config = dict(
    d_expert=176,
    d_shared_expert=0,
    routed_scale=2.0,
    norm='rmsnorm',
    batch_tokens=[16384, 32768, 65536],
    steps=5888,
)
Below are experts of layer 4 (counted from 0) of a mixture-of-experts language model. Rows are named router (the router's row for the expert), gate (a neuron's input weights, with its number), up (a neuron's input weights, with its number) and show model dimensions 0-127. Each number is 128 + 32 x the weight over its row's rms, rounded and kept within 0 to 255. Numbers have three digits each.
Before each expert's rows: "mostly gets" lists some tokens that are sent to it at least half of the time. This comes from a sample of Wikipedia text that the model never trained on.

# expert 2
mostly gets: ":", " –", "19", " -", "B", " New"
router:201126067164172149135084154114172149151105135109137117135129156115081123105134127132123131113180190091197197142169166155102100142090131150153160121138142185093123157076172111126108103143058155078095088125090144202128134156101151136152166109110134186095153130146111102096128177178159103129138189123111096120152106114109129191092169137127158141122084092140122142108143129135104167193206
gate0:169123106162131115052152101108074156172138163083127111112120177180089173108128104192157074148147140166098163149114104136181097114182142103150114100153121163129127104099151168155124116125136112117105145160176115149115147131130130099063174143138188142130162077198092118103179147102139196094081097088112203165121118121156155179132117107136073157133134096150150074118073160066151127121138
up0:172150087102095152144207160144110154123144148102086107109096147123152121102137149095170124082110111130113143120129183143120159081116162072102106134147164060138143125193136092099122148117159116217139131126122132127108096160091159173105094138186124130075134127159090112125116149096128120096140132150146093126173109139176073157131147158160210083167058103150176172144127092099121220156082
gate1:143156139115081100161137126141121114152196195100083137114104122158133100140125113135135111105119096168112153174093133151080177085130144118106094166091083110128155034143151160147141159061099150153136129091096176195135114208133155136140142160053182112149098171126093119154140141176171125064137101124090150153142134175117137143134169166168127192098082081145166126086154148117107174132125
up1:102133117137114106133164162083153093085169143120103101135130138129174113103115122107134143165101118124114188172074159138112227116132086121100090055108150104169132079132226151140078192176142143110107098130101116156156110127146173103129111164121166093150093157165122124140172152154180141060075082139139117128128118111142123110100106206130071145144110119150164121175165141080094150155075
gate2:173172134131103132126094089075134138124169120118091117127184154143128141166166125145116083078090127091107172161178146199135106098094106180152125123116103156127085132132162139169149167112137145129102122117091043056055139125074088124159145105084129166125149122144101100110192201137108101132104159077150128121073078090155160113143207124159156107118205121099127103119114135097151163122110
up2:141188115116115159130167108102114177140159082067111115115138122154155104168192153111101116145115151102146119133169160123146107118102182091135125119198194079140097101160156141138088204113164159146105135168139111063130117136144101154170147128172189149119112121156158128143191116141147080117108148077128141202113066061137115123135188119168152157125108109109152094113084052106182147152158
gate3:105160107122156155101080095128103121132106153082132089102151191100141175112154138096135145134146183117110125170200071147217130112085113112125140138105115086210094073165109157133164135114094125136171140161129199116082124080152140167102160140102106195172193139128111186098137126152198165148103124156131114127110081109106093075108131092162130099139143164139127127076165146182118146142110
up3:175095152098206091140110157109128095184114087122142104129053128131118073118098139112148097081114076142082143148113093134131089152183172070100126114094128124119178118143214094143148125109140146112115077049145128137124134119111146116096135156180132057141101128132149162100097083107151074119137159140115132143138177129109178157086062131099110099086161111171073103134163129095076103147180
gate4:167195164131104106088094154122135084159143181128073138156118140181188100115121136152201119123177136206138161137062117121127118111136096113140114098109091141076125130154152133082125083061153126077155163160096141132090068133123091144119096153082122124099120124098139174108081120202123121114112132056107088128126082139151115122167163120102117112125103150127099215104150167160164110135065
up4:099191094168136172137140115135072093137133103082140120195170145141137112129171071105139075136149139172090118118079100166115132188119188128127071143175158116095151133131126145155129046112115149099191118151144131138167116117170075089090123175153128093098093095167168099117140154153136110108172172128152165176177109119128115106109189120159111091164048116141131155138125141133078055107144
gate5:130061134134106110090142129143129108172155126110116125237133176122137138129159154051125108089079162230119148135087118172102128137108102089100086118092094129144084099162182149134150112146167163119131113086167136159141116144156125149115082139128119112097123148150118120139125159157083129116104172133119145120124104104202124091104121134164085216145112078059115165140170135117191110194104
up5:162163150123137143166142057107133126127154103101073070131158118153129181146150145140102138123173186164095181108159150133141091130072143132156158175105104113123136132176127151156088176106079159146188113069184123094147108109124083120130119089174173137113120087120053133111084142173094076094051095137080090167093172157130166107151112130154111143172135111165111150134171168106156115065135
gate6:141094059154210113059145127114146118113097114124111135164136143120094179072139151092155119163197151122071110112096112131149087109129120123142111063104116192136096094140148151123100122153120108142149113131072156147120088144131135184138111164126147121119140117145088126151163088183181158165140125118098122093071121180184149113123102137062121185176092095138145084082121171083068197095149
up6:174179097126172148163117141125090082151131141135113147180114095120115161150170140168102102136138200160121082122104147193138112182134102141099086132136121156109138112109170077087121160128127210099123128145103072077157140149094154108174131127154081117145215085192055116113117120089103139119140137115150122121121158133168120088116171087074187133194145113158156145106111128127093151051099
gate7:134152152121146142133165144105145076157139181127073088103176215117149117108071101180149152156127109119137175166201160109103154139100093118141105129145140146102111122083181121147124107165084130210106144146169142129168150103116094072167189140107158152118172099124157196158159181125123117097153137144143120121066077142117168108101182129054146109121143086114083113105134181091176119135137
up7:153086113162137122103142140135109109117134152123072097113162147134112151162152097134149129083092125130122161186230169158094126147145134090144103163173133184116116092085112107119139123175145142204140125093110120124061104117129102118108141169149127138085055070098177110138159120047102110088101054187104144136131141163181096185127173145134164075103151156147152139128094173090096125122165
gate8:125090141084152154196122153151163096120144116168093160115198140069115127093103142171130151170100100114112090086153144150125149143092101117216130121154091167115140158120103142130166132179126136163110099149120106137211145179101126095102094123213129185185161166101143088095141134070106108110094157099132140155129130165142085131153148113152124084201123123179130113121097192176163096096115
up8:121199101188101148104122094078102197101146101102146159131080149122108112161182100104124125124170136148116141143108175173110169098172171162113152149127184125146108105080162098170064105117119150178124125155123124119100194125130095141167127092066163111103112088179195188144116128159077123125135123090126115145094143088139171121102076127159184115058129126156115157054111070135115152129124
gate9:139160121105111102121111120128124129108137137134077161139100138153158099116175133109075162110165141130071109179147158137179098158143135153162124166154095158090154119144150121142146140103110121131065153122155131206056161204114192104121056069162111132143145133115068182089121130157077103131146186091077126056152123139169118158123105141158135137149085080144067139115067140127087190102099
up9:127139192099112056068107131107088084133140101121137124088102132110176128133129180141163119146097142169160184136128109083114180105138164148129153068110102112193118140120123137121144121146098075101107088128142130139124096154151108190094137149126121175129128125129186083145158171046152096150147123132121127172071149062128110229137098071170174065140130104110121107100159153170103093121169
gate10:120159226171125098145143166089137128125115159158071130136168155079138105120081153114147108146178128132137091086135078113163160127067076165119146108119139134107112076109121087137082118135111111131096128198120157179088085169154083187131128189162165128133063106099155085084113137117113115164166090137080112146094074180134142154185151156109097154110136143150152165100140123163122150049142
up10:121160117133103156185105084214142092138139090110108085140134175160122101139161088190186089156134123147149089095088087147125089117149132159109109120139125118131138148174096081151031169099114118137164072152068164145119108147140054091051152162131154120145138145121138162145092123119126150107064077186150115132098081165128107156140185080087155119127097133183114116147109167138158132122132
gate11:112137096127119116132148078093118168175173143122084125166160152128143048121145076117087116129136122088129163170174110126171114129179045128167140098145151153149142101085100116105093111119149162060139161089145102119167140127213147115140122131115177146144057078059127128131106109139160180145145136160112109152160083147113060108151142162079100143096137083098135183101096055087148116096132
up11:087201132119124140168118095156085158118065170138138139123101082223139138094138095065170079112090120067103121120154172132113144140188123117087108116111125176103117167142141166110087135134141108086134069069160135127052137153089106160148163104178159153160106095131122076104121131125127094050117133112096172086162127138110147060120117098154101139150096174152127154140126170156153164113098
gate12:102128105143128139173063122172097080159089099137105062115104095175076068082152109188134146089107099129149176130204096117104151109139088118086158107225113132097112148081103135086110120122093162160139127147141117094104112097140152133150165170131126052171127183121127098121100086161103097150103126196124071098123134094103113066135139150107098160158088108152152185157106127101129112114105
up12:117199167110105125110154118121076164079125159147110120137096174124112144184150183162114057150095122161136124096163165081083119092131150166139105152165128096124164094157100168098083154146137143100103158090116136093149149183178113186133124117147125196126070104140157142091145131128109125137180064133069175134142115068102097125120143056130136060121104129174156113140139134220108161121116

# expert 3
mostly gets: "\n", "\n\n", " by", " his", " he", " He"
router:157132166086119147151159087133075070150175093125138132153106139096185159120137164167091099079108051199124057152060156130118148116196084101127110147044160120124106103099155083085142106149118109124151125072136154106156142126149104101139111127143115093074064135135170192117103135108111164154154137130126135154122143141162132080141128106089152159108194171162116180135119081137100107091094
gate18:141114108186106194124152113152237114093125107103105108106113154062103090114154106129069138075076083137071151070142138150163097133139164127112176077169160117136113113088156150142111162152103166141110126143143183128084154132166169088081103127140121130105133147160125175123143150107127173124069135170070070129116084132145059121178121046111103133136142087160110127103130086145145115120111
up18:127114134099186079105123097144146113150158104161196155120201123103153140105133102147119138152108108125153089170122105133055102192172172115142058129075102155103153154115107144146154121125099119105105113159111139109116146169107141217155098140143187098136138117090111107139136161186177152058142204137215111095083148082099127139157120127128148121225133145105101113130153135106132140093141
gate19:131153105135083098083155109169139122069162138129141120088137086130100155073111072107178137166082148157117065128119177167080062148145121180186065085122148144098136129107109131129111113140174109147166099104140106120133145125138119125115067103124140146141113114092122063172140151073146165128120085118128175122106104134159198161133094166140122134080133140125074104145046146208162135075072
up19:057132140122102051109139189069128112174086087088167088078143117152147178181101120102120094146114099032148159165095114113157106098143121096171161118094112131137098064127127145106180136106081110141177172139150112096111107114105161147132077122118076147150120185141147172112142090194108119120164126137136164171134131093162189132113062143111103140157109105142153072121094103118087109135150
gate20:118070122103166090143098149105173122091134137065146132120141128155099123199111148082124097130114121096110140186108038154104090137113169172106188108131128159181068112094112167093140144154178126148165142159165167093134131075073188144121148112145120084104090108131130088135141139173122119117164123119111180162214134125144111113121194139126124101140084124115072169164166152138134063093171
up20:106153098147088180227099078072096159146118126150174156105103134188137140108098137136154197147136107164076110165133136137106166138129156139111107138180138139185169116199136139143081159043150131121135167130105105138125080093158110167145142116134085069122090089147149169090118127157181106135105139106089183153129136184138192129095138153078188142126151124132132138125172075136095152145138
gate21:164120114111117074166135140123111129158138176120131117115122185132158082156106132072151129155135114169187110094181130171121126126172124125148108132172061104133186115120140088127121103140071127110189114129096073183126159163104104105238105148158160170122178184124125068134084150083063135120139125159139122124116155139094118132147074155171090122165115148110107070156050108145137110077139
up21:139112126118146142068171167095157155149171167096130122129175105124136067146113090110161175161183115161089117150098146171140191150138138120099188119181100170166131082102189112115128135105114156179116163163120081107179105101130178167111076147145149100114072104095128111134124101096072159189099147145143088169146126125101102133158078160198101122136151070115086056106160141138146116115176
gate22:105192143148147102103065139162099073104157131175154115138119140124133074123144091120157128152108124098132091138157094123102178116074150174147113203167102152097147119164110180167107106163166120123147114098142112140115110144170135167098077125069138164124131164148192172144161164129188150085077079110172135135146100114149072077107123130136087111064070141111094118049147174123151184118153
up22:103084122133141120141125077136126166097152136100183105100182113178118116180151110097163149092130069158131180100145103126214062169126162163071158139160138138111106098160117204127160094152135148095119146175085107163196119123116108142096130102184092086128129080130154095099108133136082063137154109129071145140127142130152153126083112107160101167160105136151154150182150109122226151124124
gate23:135104094103131113157076158139110141113160140145141126134175177088132170096140177133124191174109128107146126155083105127163122096106128174167101166098147127106098149129132104149101115121105112117069151106132167101208092129150156075054130125148110142118110103123113153089178104161080103119058127112133110087062137092193162113129133194140065142191054074118152135105073133112132180156087
up23:168107140106196161100107124153117112105080134190130140099188161165124110058104152203082124116136097144125166167095107132153209110132089088054135102108136089121100116088105149170115134124131124116094114072105105125055152139146106175138130126070211142102132070132123109120173086169166141134133094188106143165140114173092106122173140088085118096121165107156173103098129106127116123124154
gate24:103119086148135162145111128109111119122121125118177120152090122111024132070124114128093144152154096107125148141168078104130144160142137118188127138149117168145123166102051155181087077163079094110152137114106079179157171099150145127129128058095150140114121144146155140200145103173182113111106085196081112154126125094157149109062132181088088124170076073111159129090125115163164128157141
up24:153088204095175031114131117091130108120131175096162095141132101157110129164113089043137127123105120116170163115185120145105057144097101158117171098148106116138118091178128198089123139213137145212117121171121149124148134136149135125157133128118112128161124209129148147142132154101144155144109133146141161123132149101150125166146143080149113059171164120134052146146150158102119091156085
gate25:098102139111141081124142150074105078132142107155078113086123158121170147123136176131077123140122162183113125143148115161084188193165120173134118140147131166053108155111147155109128113106103168043111175147080131173218141158112136122127102069133107121142162133124140140149124131153175181127176156073100138199089164107127081173120165194126121115079118125139194099115109112125104128112089
up25:143127164096103114145112131107169140151158144101127147145132071088141155191101117146117151168151111020096130134116155161172074139087147120144143142150074103190128107140146164216082151078142125125123173134097097106191123135122117114106110206122184146142098109146170124144135151144099118129135084156205109072157147166117160066132116101184109169164186124092127168156131115112150098104098
gate26:108153109191170125121111168096114107156115104167077130140116113095145110143108140131124171099132167097118123083130144131139132119120028106156144178128156141095143137146173108135074154046141209149101116140104113166122139114148182162190104130095126190154091135192167137164108123124187089120178148106113118127096053151109096136136091105109064073169164106152115155101066083126135109089121
up26:140110146093067143195114113132171118133139153045131141115106102171090141117161073141126135079162101160146068154143152204119124157127124184141105024103085129145108163115138087147098107143126112133171134130142131084125157125126074082098142163106189063098162142095118104115111103148094190112089115144124108124167189116129141083151156140098157134132124132114148042106148173162123127188130
gate27:190125074144099129091144110187138120075116152110050145137145131096065105133135107076134184123085164126105143092144114133087089123096109134158080147142143135165188151148161083143119126056108127092077119106162122161102153117110141190147130109068121132072082152145175153101098121134156168117142187091115157106143059143155160116150161123114102137121139120174052115084078108151164152124067
up27:130125146186090125128158161165141050121144164090146156100160118106107093118137109083137134141093131170172138153155107155114062157119072076093120054109121106114141105128162111064214125096108079110132125130145177178104178092127102141195087097168120161094139152117165118172126131082160131116133151149102107183127080171112143126134141095085121038139143160134089073182113143133102098120136
gate28:143144104134135151118145135128082117178131120139102114156234161168122100098131044107164164144128197096110135164087105127105137101151139179139172178153118157130137115123154149090151170116115184069121103096114127108096127099100156139161084128106117121100077084151144163137125146121116134234157158089110182168127110127153080061197102119164132169133155092147107107092074126173147151132152
up28:103085146126102167139103083149154154103108155191161143131058184138165131113098124186096087130076096118081128096225155077115149165117076167117108081134119087106138120149093081117085085160134082212137096096150081120185096151079108082119142115124145099109149148113095085151115157160116129138102149115116137103109091085118132120156077120125157125091071163124110105087070123156106127133082
gate29:186070111175175169053136168158134150131099127125119117145074112143163153113173094116091183102176194159099185162122158196164132158070108091153126090146128099080122145139078160137104095095119181186108074173142136141088106185064102134107080109132091155099116106093139139170099059075117112125146128095134103135128144145132147072087126099123123112137117151118095129134113132100182132121142
up29:170068113160148129113107136132164155105122129131143082149154122144173129136107153109143115132166100118116144097133142100136121113089066128212067108176145134118128187132153141175137113152155130120153133186132136097090057090144134030155146081151112103116127187173090099154152160155089109110098081129088062119129097093123077120178174123118118121210086097124165186079131148169121139118087
gate30:123180128162152133161092097068142062109165092145129103190098190073127169173074127110130167165121147143165104086131083139161132114146139126164110162142118136105173141155150118122120110143096130134119044110008148143150155126143113116173184150115159166170115103140115173166150079088070125095120100146095087129111131072125070098155182095107133123122138141090150110147090130151086116156108
up30:116118149168127108152125107133117099116135073149133142130120180080177177164019129136164134093135136152211166087099111158088107170189090141133071106127128140130139183091158118150125126058140160129181076134143117200171115124138142085120164151163119116094080082160115138095139121156086102121140114086080107115141192090151153187124106131092108074126115165140159124156099109094153152158144

# expert 0
mostly gets: "ed", " first", " not", " had", " one", " out"
router:081134113097097088153126183116122114109122163176073150118116102123131103164130121125155138173092123050067142132134088108091168113146134156158121086171085068169152155169084111147135160107160091141116172123180072100133081119098142085104145180142093137190159159055119124121144075146119111116135049133165152063122087132074174100125092156147104128137144104104125102150086173075154102119157
gate0:114161111136087141117074103098134086141133146122114093104166153127119065136121039150047133098101122085133141153156146139146144098111188137103118136184144157073139130095105128155184133173086143122195113109138113122111120142180145087154103159049137132179102132107138053158092100114121134138118124111115095147162159114164076176092188135132127191183129083153152130079090118096148080176098
up0:198200061124096098082086130085115114105107148142094071106081189151081139152094091095092108144156116086123097064147100149131126115080166077140137098131160119172093129101133129146153124146084107081167136182107114112144120120172087097110110141111126171088133126126118152152077101161053154087186120166136102076136143117146164052157108146126139161120150144182133187090122138142121092100110
gate1:117063162189161067144121162162089162064088127110147143174060107198130158137103147069104113069114130137153120134116168099121153122115087152154120090144157161118199123117097151123149136114135165180092171134120163155101078167181177118101136139077100152143147123102102153160108162109137155184147147116141137180092111128109115149078108121204119126059128144124114105060120161188124141118115
up1:105143112040111090162116091150187143158146173114142163083162084133106083176082139146101132113116067113122160147121113144174124110139111146124151108065136050137135149132135097091111150140098116146120117133167101088194115087098152156104125121163108111079100174189129116086081101143115111083118122039141176132129154125150099139117131137104089137187092082181114178090126050178136148135148
gate2:075122143113180123127111151148153067114112119145117141133182110190091139122119126181154133098146167177127102093097127155118179153176082081126078095092145119143126149143163138133150159116085086159159093086117072089130152122159149106064150130079119098168158164172104141131109081081153164216154096180126152095114155148145169115110063162080062142146131094190096172133157090108135128109135
up2:189138108118168149153114124079115125121118095061164089139085126130135176108087185143135208153109139067110118106211132127180153125093194114101121105101139188132090179105126106132163107116151106165150121101156118128129105135106165122133113148112180100114100121154135187130141144076154127120147153149121073151159138216122176128098145184035122096157118122174132157111146111127096136174186
gate3:086181126102171104146126194147118149156176141132107162099122144124125124155144068128213177211106144066133131068122023147129115072111139148069157099167078086145114164161148080121130132125125131124122119138141132105136133080127085144078142093113177118120143196152119118180142141112097195155135072129107100105152128101111118108135092071116155135135124057114152139097113110121158123172143
up3:125113090149154156147134176104101147096177140204151075113106111093158110127122197125113106136171113172114103191097110126096132214154181114164141170155096155127088094133105104134133197086104185078120073154137140116137126144145164156111160095165195132141080112107137138121178120138092062088116108154152135142166088099152159190174101167124120128115091133134165084093159113136181100119091
gate4:120124129122110177169116103153157118140127088072074151145156155131126114160121096127149195132142087106099140115110103088132153184023099162148147133135187109108137109156138147141100151106147106166151083105112129112131127164094135197155108069153071113127148121120151225118107118180127154152107162165117123114150172095186191105131154154138158137214186095185114155132160110083132165101135
up4:137072138072106146076132156096080123137132176183183093109104078139162094085083164127125121150042213197139161176105134090128146111127174101142132095108170160127110129129155128170112175108099197117116142106171165161164148100132171150132157095153168211141169128108090144137114140107136133121095105118122082112127168200103107145118101183127108108114099131151173107111082149129129100151136
gate5:171136166137077146115169136120200087082146131158158129174122105132142186115153122079070105147133125130093135211083188114121111126125174108174161154139090126098164100115111142081091149102099137171100137089174104111100074155112228156130134155134098112118134166165147140096090127195164093107079149096152106173127095127158116162100097118205077115158151162159115104171129129116145132110150
up5:139119112130071164130177122121127113072115048130152094175065134147093106077176141115097137121121136141108141177162122144119174100132115122126151113080052073101133111085170088105088098173074091182137126138105146124079040120125141126179123182139120155061166133153154112119184084140096112156129144124158147125125058119143111153111091123126061099147120153166105119140184105146114164150176
gate6:115122115115132108189086130107149100068104133115137113105122133144175158112176110116104194088128146172127111185180133068130177122094110113122165077125087152072188108118107114066108161125112204089154135127099093154128169150145101115182128111129085171112108182160129117083136128201049139140150158164126162131123185147172164192142178149162140157104100160135109093162162109147119085133114
up6:173152111089107099115127112136157117094118168076134146134107121129085027110117140162094183160162114098175132116167124071113135136167135140093130124147165099091041163097131105149098141168140102090093163182154143131139154128160121092190162095076163130139142142152147098099105158174187171064142100136150079175168153134115141120137154118075138071141165129132125099070117157117111183192151
gate7:107075235106151177148093137189167045104129138138085157105152136129176101148115153083110133104140166132134087182042072116137145117144147070133158177081112126123095082085119136138113121088138145110143183179085193131159125150065140077128166134141110096118160127116134119116084083119159149120110121132108124086127092161114111145047134103137100147130102119134090135117099165119148149143085
up7:166126119108108063125093110108084134137101129125140139165121026154117094142159141149156186149123078169200145106119157138143175204143152146145165092137071112104114158067093140138184162160134171158112051169146107116156134096112115123136084127111107137123062165116122088126133204109146168138152189125171133145141179141170095111161144149086110158159080167163099115153111109097151152139120
gate8:101126135159118171172151114126120161150104097119110118155191165125121147083110108186114110112077092163138124141134131102100153152127126155146092118153112131154131130128138147166135146116088118118117126150063136124145116113119166055139145124171146137108139144112195137132155089113099145173104162114068185122219115101065065197029187136188159084142153105126128135158165200139143170087172
up8:119161148083102080142151135139105100088112158123136130172094120118134126162139125130184091133114111129109090136112108123115099100135095152115099074129095165142191034108147124077136144126156083153153130154077097145074106131104095089164126192125098074099087128074140151103100179116145128129184152165151124145036107108120121145094122129170101204112132182143064047110096168088116166141119
gate9:160103146132167120156168129088213090100141149086086156129121154136119133156156128142185145176157105114158172178067130115178152184065119139157185135104089114128108113119146103120112197102132169183107173136105097109171170138127144173054119144192079119146143096162094135132098142113146115161071089134211109114108152141123125126082148163178139097109135106133177084142081144159142136136094
up9:087102125109078135148134134195160120130134112156119170156132087090132085123172124130126091032161171146190104158085136167114115110153136135162150179062096127152195049120133109138090153120100109089124075114175140132127133131137100135148153130149197081118110163120135154146061122168104143068126109081090171085112124141118115111083112164127136129105148168076041140128106153084129172128147
gate10:168153112185118113172111115106108075116139106118099165135179169052157188160102153163120120079165178159098142118158114100128159103178127095157165108082139106091170059090111130109172111170128091133103142122128111155108123059105156102145139108149141101170143082113088121117087137132115108078119065173141114107167187110149114140036166149144084200163110128097113152113143087093127160111102
up10:115114143105140166162128096122126119099109133136110133142065072154117148144133182153103081107117130078152129193101133137141072144130115106145100204075165103185148095043138108107073100134151098167089161129127161138151131123132124115153129166105124090111117133113136168103111160134122142097100106097111164160109081101163151144077150224173177075141099174104064118069146174071150171099099
gate11:104129125102151134097110149172130141206116179148154102141206139139082090092088118151168120115139116120143088086149116145128123183160081099175120099150126179083111165170194116117114124129155094115109135082144030171133129132107120053146109126085109218071106125112145159118158189117145156111090130130151152163153196143184138106160155105120175140179152110138098155145145098141131132131168
up11:131119157197064151081137157149038179118108150090120118168116200188097123146116148088096097096197172122112108151123125177144098159109102122121100103145137199151110108106145152157201136074118187138146119126082168137109089133156142143100130162124102110163135120105099117114144173111178057102119160101136180078146153168150086135157090064107117122087130120120153151142100102153159125139168
gate12:143180125128094116106122126123079112111149120085138122079090142146088118103255110122099166168102124103099167135166142102122087107099064067103136118131173179182178102141154139068079171095134160168091132085145164113098117122111163117030108095107135140124120137168152102128122086135116056082179075095151137153121159090084124138101128150116101132135146137131116135117144087134078138109140
up12:119142176203097120121167110147157146143112161152174150167138105124154127115130144152140139112106141104108086158129118144169101078103047109163148147100162114170118077093102077126141086159074126079123175163119193127103114117162162076135055181164120115154108180150153094178091094136102123155152147115119106151099176050126100176122167197134165078142078105125093159112149112127173124093157

# expert 1
mostly gets: "ti", "'", "in", "r", "ta", "z"
router:076122180160119121076140079151145172109120130102163104102174111176137126119114101091132140152126140173111108089150103111210099143081158097079130157147131147137131091161106195145129147117172169172160136190102152089095160107156108202115077088123169087153150081178109098188149132071117127121091134122104126175111187124159071139164121100144101082146092146111157091103165125161160124106067
gate0:182074186169160120142121184167078072077149106113174135164086102061173159100183181071132114090186115121121140128138126184120121137159108072141125125120137153149144108112113109146097137095147119120142132111066111104113112144112138108173137189155040129154108140152063123104131186190152099118127112175148106090094105209151101151177137126167134139122085152119088159116118125125131134093138
up0:059108165091116115145155096080124113108109163147085122146115126116150070150118112110105215162088127146141101111104101181054107156128171085120132097110097134074065109105126085129104182122128147099118128099142126231071085156143148085198129192107152100106129154171120135112154099114091132172152072124112101135128104137137158088150175076155134120185120109107178126170096129143138158113113
gate1:173087105153133149137107148160145104115133051121114151125169155144132106102130143144148131144102095098092085036101097117111052155091050154105078131179114127162140139172173177133124074146118167097146165115130153137127121164106088160161123143060117137100123094095136131146140149107089177185236136143159140131111114057167131124155112144184103140149112134102135148155129079103140083106180
up1:130157122144125142137170123122188115122138175138110080093117069115116169095144108114123116109131127117127150127113143174095091103117221095099125119077098138233068138077164095124139108095127023146095149180148103121074130128150113156108112104131148162080175177112158115123103123111083112109120124163078140085137102112118143119124136155158169172090144091088195070101166130101143174162105
gate2:138101125196134133133105097135087128131110128141082120122163148106147171098145084087170130108159151124093156149098104079208127125147089151093135098108108203180115133126182158166147123084169154165109131121067101136117124047109088143101149133134116167096115136190134147101128175099134075041156147158116160112182112121149115189129153106156083092138139155115131158110073180134159153049148
up2:144099120120134092119110131065099142082144168161124156168161084111132212087141164132149167117130132157156186180160125124097109146059130107135091130066090156112138148197138174168141081124119116134150109104087161134110108141100175169156215133179078147136075106124065148119185151120182136098088145123166199096139120138143149161123128140105158137176165108127086126107160130188130140091125
gate3:184113090191127112113098147156131168181173095152158130194133112105177125128103150096122116089139140084137132097163179183136157112139067093124131150115185135142144071120169097255090126107152166147135078114184124157124156163150108150120149131144145163117082141156124124091153121167183137118142143140087148106145106169123166169092127088147169116136103112093167112100088168139119086068160
up3:114153146152097057069174190140173144123174117162114149136147073136097117126164092105100106072086130138163150126110119158086128176078109114120141130134126182118117093131129130196090125151164137134137064141086123174089150127110095106056138085079180156063133136155098099143189156111100179109130162100119143110116120140184177187077118085144124154106145170091129088084104113165137179132148
gate4:115141159126139197120125158146106098106203104116052152099129173132167148093106056072114104102071143136149178149129110123161147129145133154122114139102097117130060083160155103123138099120138134146128120089055078156166082140137116137123100149157126168132104157144142115121102169103150146084118162118133172152141124137171088075134153161099137053104089157135092062154102202099131180107211
up4:098124166126159187133141121134121150085098085080090122121165127120112152138135080126108149146116158099092120143187140087163114121144096159085167148107078135154134115190174097118099140149112187134097128132138050187108101175127040148161063139073133123112134090141179173055131160146123132103151141069188129152114090162110093129097109181166159131096188174139160129149120103099161167107126
gate5:099155150104143096091095100113108068142129094111164110136106143116134116101127115125165176109090121118143168179118086173140165100058123119122097064182116127120177149131091103165072063156154106145084133033072156153161104103142117190124121163100100103138054137091115157110115132174123103120118251137139118098114158106150075103137122162140138100149102182149097124110102104145112131121108
up5:109162105126136130091128096130059071150072081105132103138073119137152156108180088123122123086104164149079178103152139158102089090126089135081126123106181128099115088124115163148169114107137160128066144097141151141166182108139090112132175122128055130125103168041071143119134205118106136085116123170135174155171200093126143151112114174144121166145152101116118138139109106166063068118122
gate6:132184127120125116110143143095114113181124169101102129121170112095152075144137108053108086145050125125125196117122073098148156138111089143127122130172172160096092138071111133116155159134160153129126197126137113188127178125098102152141131050089088126119099103166074120193231144169141115093129147122114090155141144130117095115154169109099124127221101124119154125128102166145087161122094
up6:112154160150127110107061172148187120120155070174143134151090162110149149094143126158157156110130101139117105121131105185137140169112138068172134141093126035103151171121174158116112134145101103107120128138123184146142110157134138143060070109171141089167153150137124128192070113097146193129103112098105141136115166127130126056102051141127102099068221091145139113096176169133120120114136
gate7:147133119158131097135159071160065128115204102083082085084133143189142164169182124149063127092130102136135190113176165117124172104087124107125156168087086121138115123132138161137080118164147123073160123100121161175118167120117147138136123132145142100123101093157154150055185155137168137133094127111088126161117132096118142127132086108235134116154112190122146102123188120056173111151139
up7:143091182091105172159068071143131121135166120090128116080149020094067161139138122190127149077117126145123157148103110120166122157102185112092118158144099168078104136078157090160113127165167138093187133104116175123079150111110149105105102168098111061101107136099104131118151128144118146130127078098129126139114104146148103137196108083117145076132142145141103135124092101064080123194073
gate8:178185170133123125142098075109125184176114106132130141185113086124137094069153149160141101139149151215101143119090131163140071035115049112146099162114111156183088077127118153120141117071142150132118114097141151054150105175110135130110192135153143153138154106118130148138149173117154169125164143153103179086088128161162101164084091122066131126126071110141105132083110130122099114130168
up8:121172136129095114108133163147147092109131125143145128135111090155108158083189150063093157135095177164072091136152073168155108131093133063049048084105089091105136120097138150098112121127124175154141153099117152147193145122146108103106161137114138162191121156114140122122135222116110100163104111193162094125151092115172157185127135136125140149173078146134144129119148198097186169135138
gate9:175192074142078150090110136064107088136158117089103129126131159170142124086116121088103079137156148115106127125103138210166132094135084125083114137093129152070151124178139157140072124115136123094116080166102126138186124185156154177132095102047114201123155115123122096086163124091135114138155163114113134169069147105148099157145135139192174132204091154141105136112103128152172140176106
up9:146182145055052102163106111177094115122074148155155090199126156089094128159124142075144151065101151107104134115121139152105098109086126147102119153125151097158155155152122132140145168089131084131093122122096212121121094098119120061118121098175144117172103084117107141072145131145127134129075101059141088164101143147152132068132102131087065166159125136132083135122147070164162089187125
gate10:096142118098096186140114169102102073113141102128111119117054130135140145172152162132152146126098092055130109114067071128153165080111142157153069143174152129169143111146105112170105134198097111105117132130101122199118190089089102152128081134114181099127224138121179185074138128131122122149161140102127109132104118126076106111127116138131095099144173103184141127077131077123106099170185
up10:103139119077131124150116087114172150105150132064073083093121110097103111173104090139146090193138098148094129124114185142111131126198113126085066093129174062102122103118111144085184166066137086127150161119112107133100113075146150105135164120138103116117141074136090103127104170100109107115095084176146073148160154109140161143139138099093149100182080167123182110162106136066065175155081
gate11:125160159143210145127144089071094073097119104133080105140161157108097092161064143167130164135154192118144110111163183094139098177112116134123113095188161103091180142137131113119092192127160173135128101181194123120141157112092165076119095160187133104143128133145142149089096108099086093128110191139085110158154141128096083163157108082112119116141141082087149104131081168132081090079115
up11:112087134091146175111087141089126127176165178151123147080140110126163192110088150157150174166118092137127122161142157101148098177186085097139067141082155102143105150153127116153109118097092084103100176051129106114173142104170143142145180101128127101147108133162118198156102145152102128114131148197140153125196152121128156130188155142100123115195142085182081100146160092167141075178152
gate12:158099123144156151109072101112074126096165134172129129129109129103095118100199176151134196132109171089151090168154101114130095089081107099121151137159135145120173139180164131100182131135097113073100203139098126144125164122111107204157121094136103124135113089065125099126149135165118075056162124156139140069177110161140140156105118068104133133174137170161096077190144141177106078105143
up12:145094138123081148180105140061118120117090119102177115112110159105155134063079136152070147148112111120153098179090179131137164121143106041117159159142121113154102153110175171057106113156152101108027090123082123166122189090103080205153124112086123177143142145146145128170098176087141155123188139117129116158168175118150116120103086090126134127164134107116128112117176106144156113151097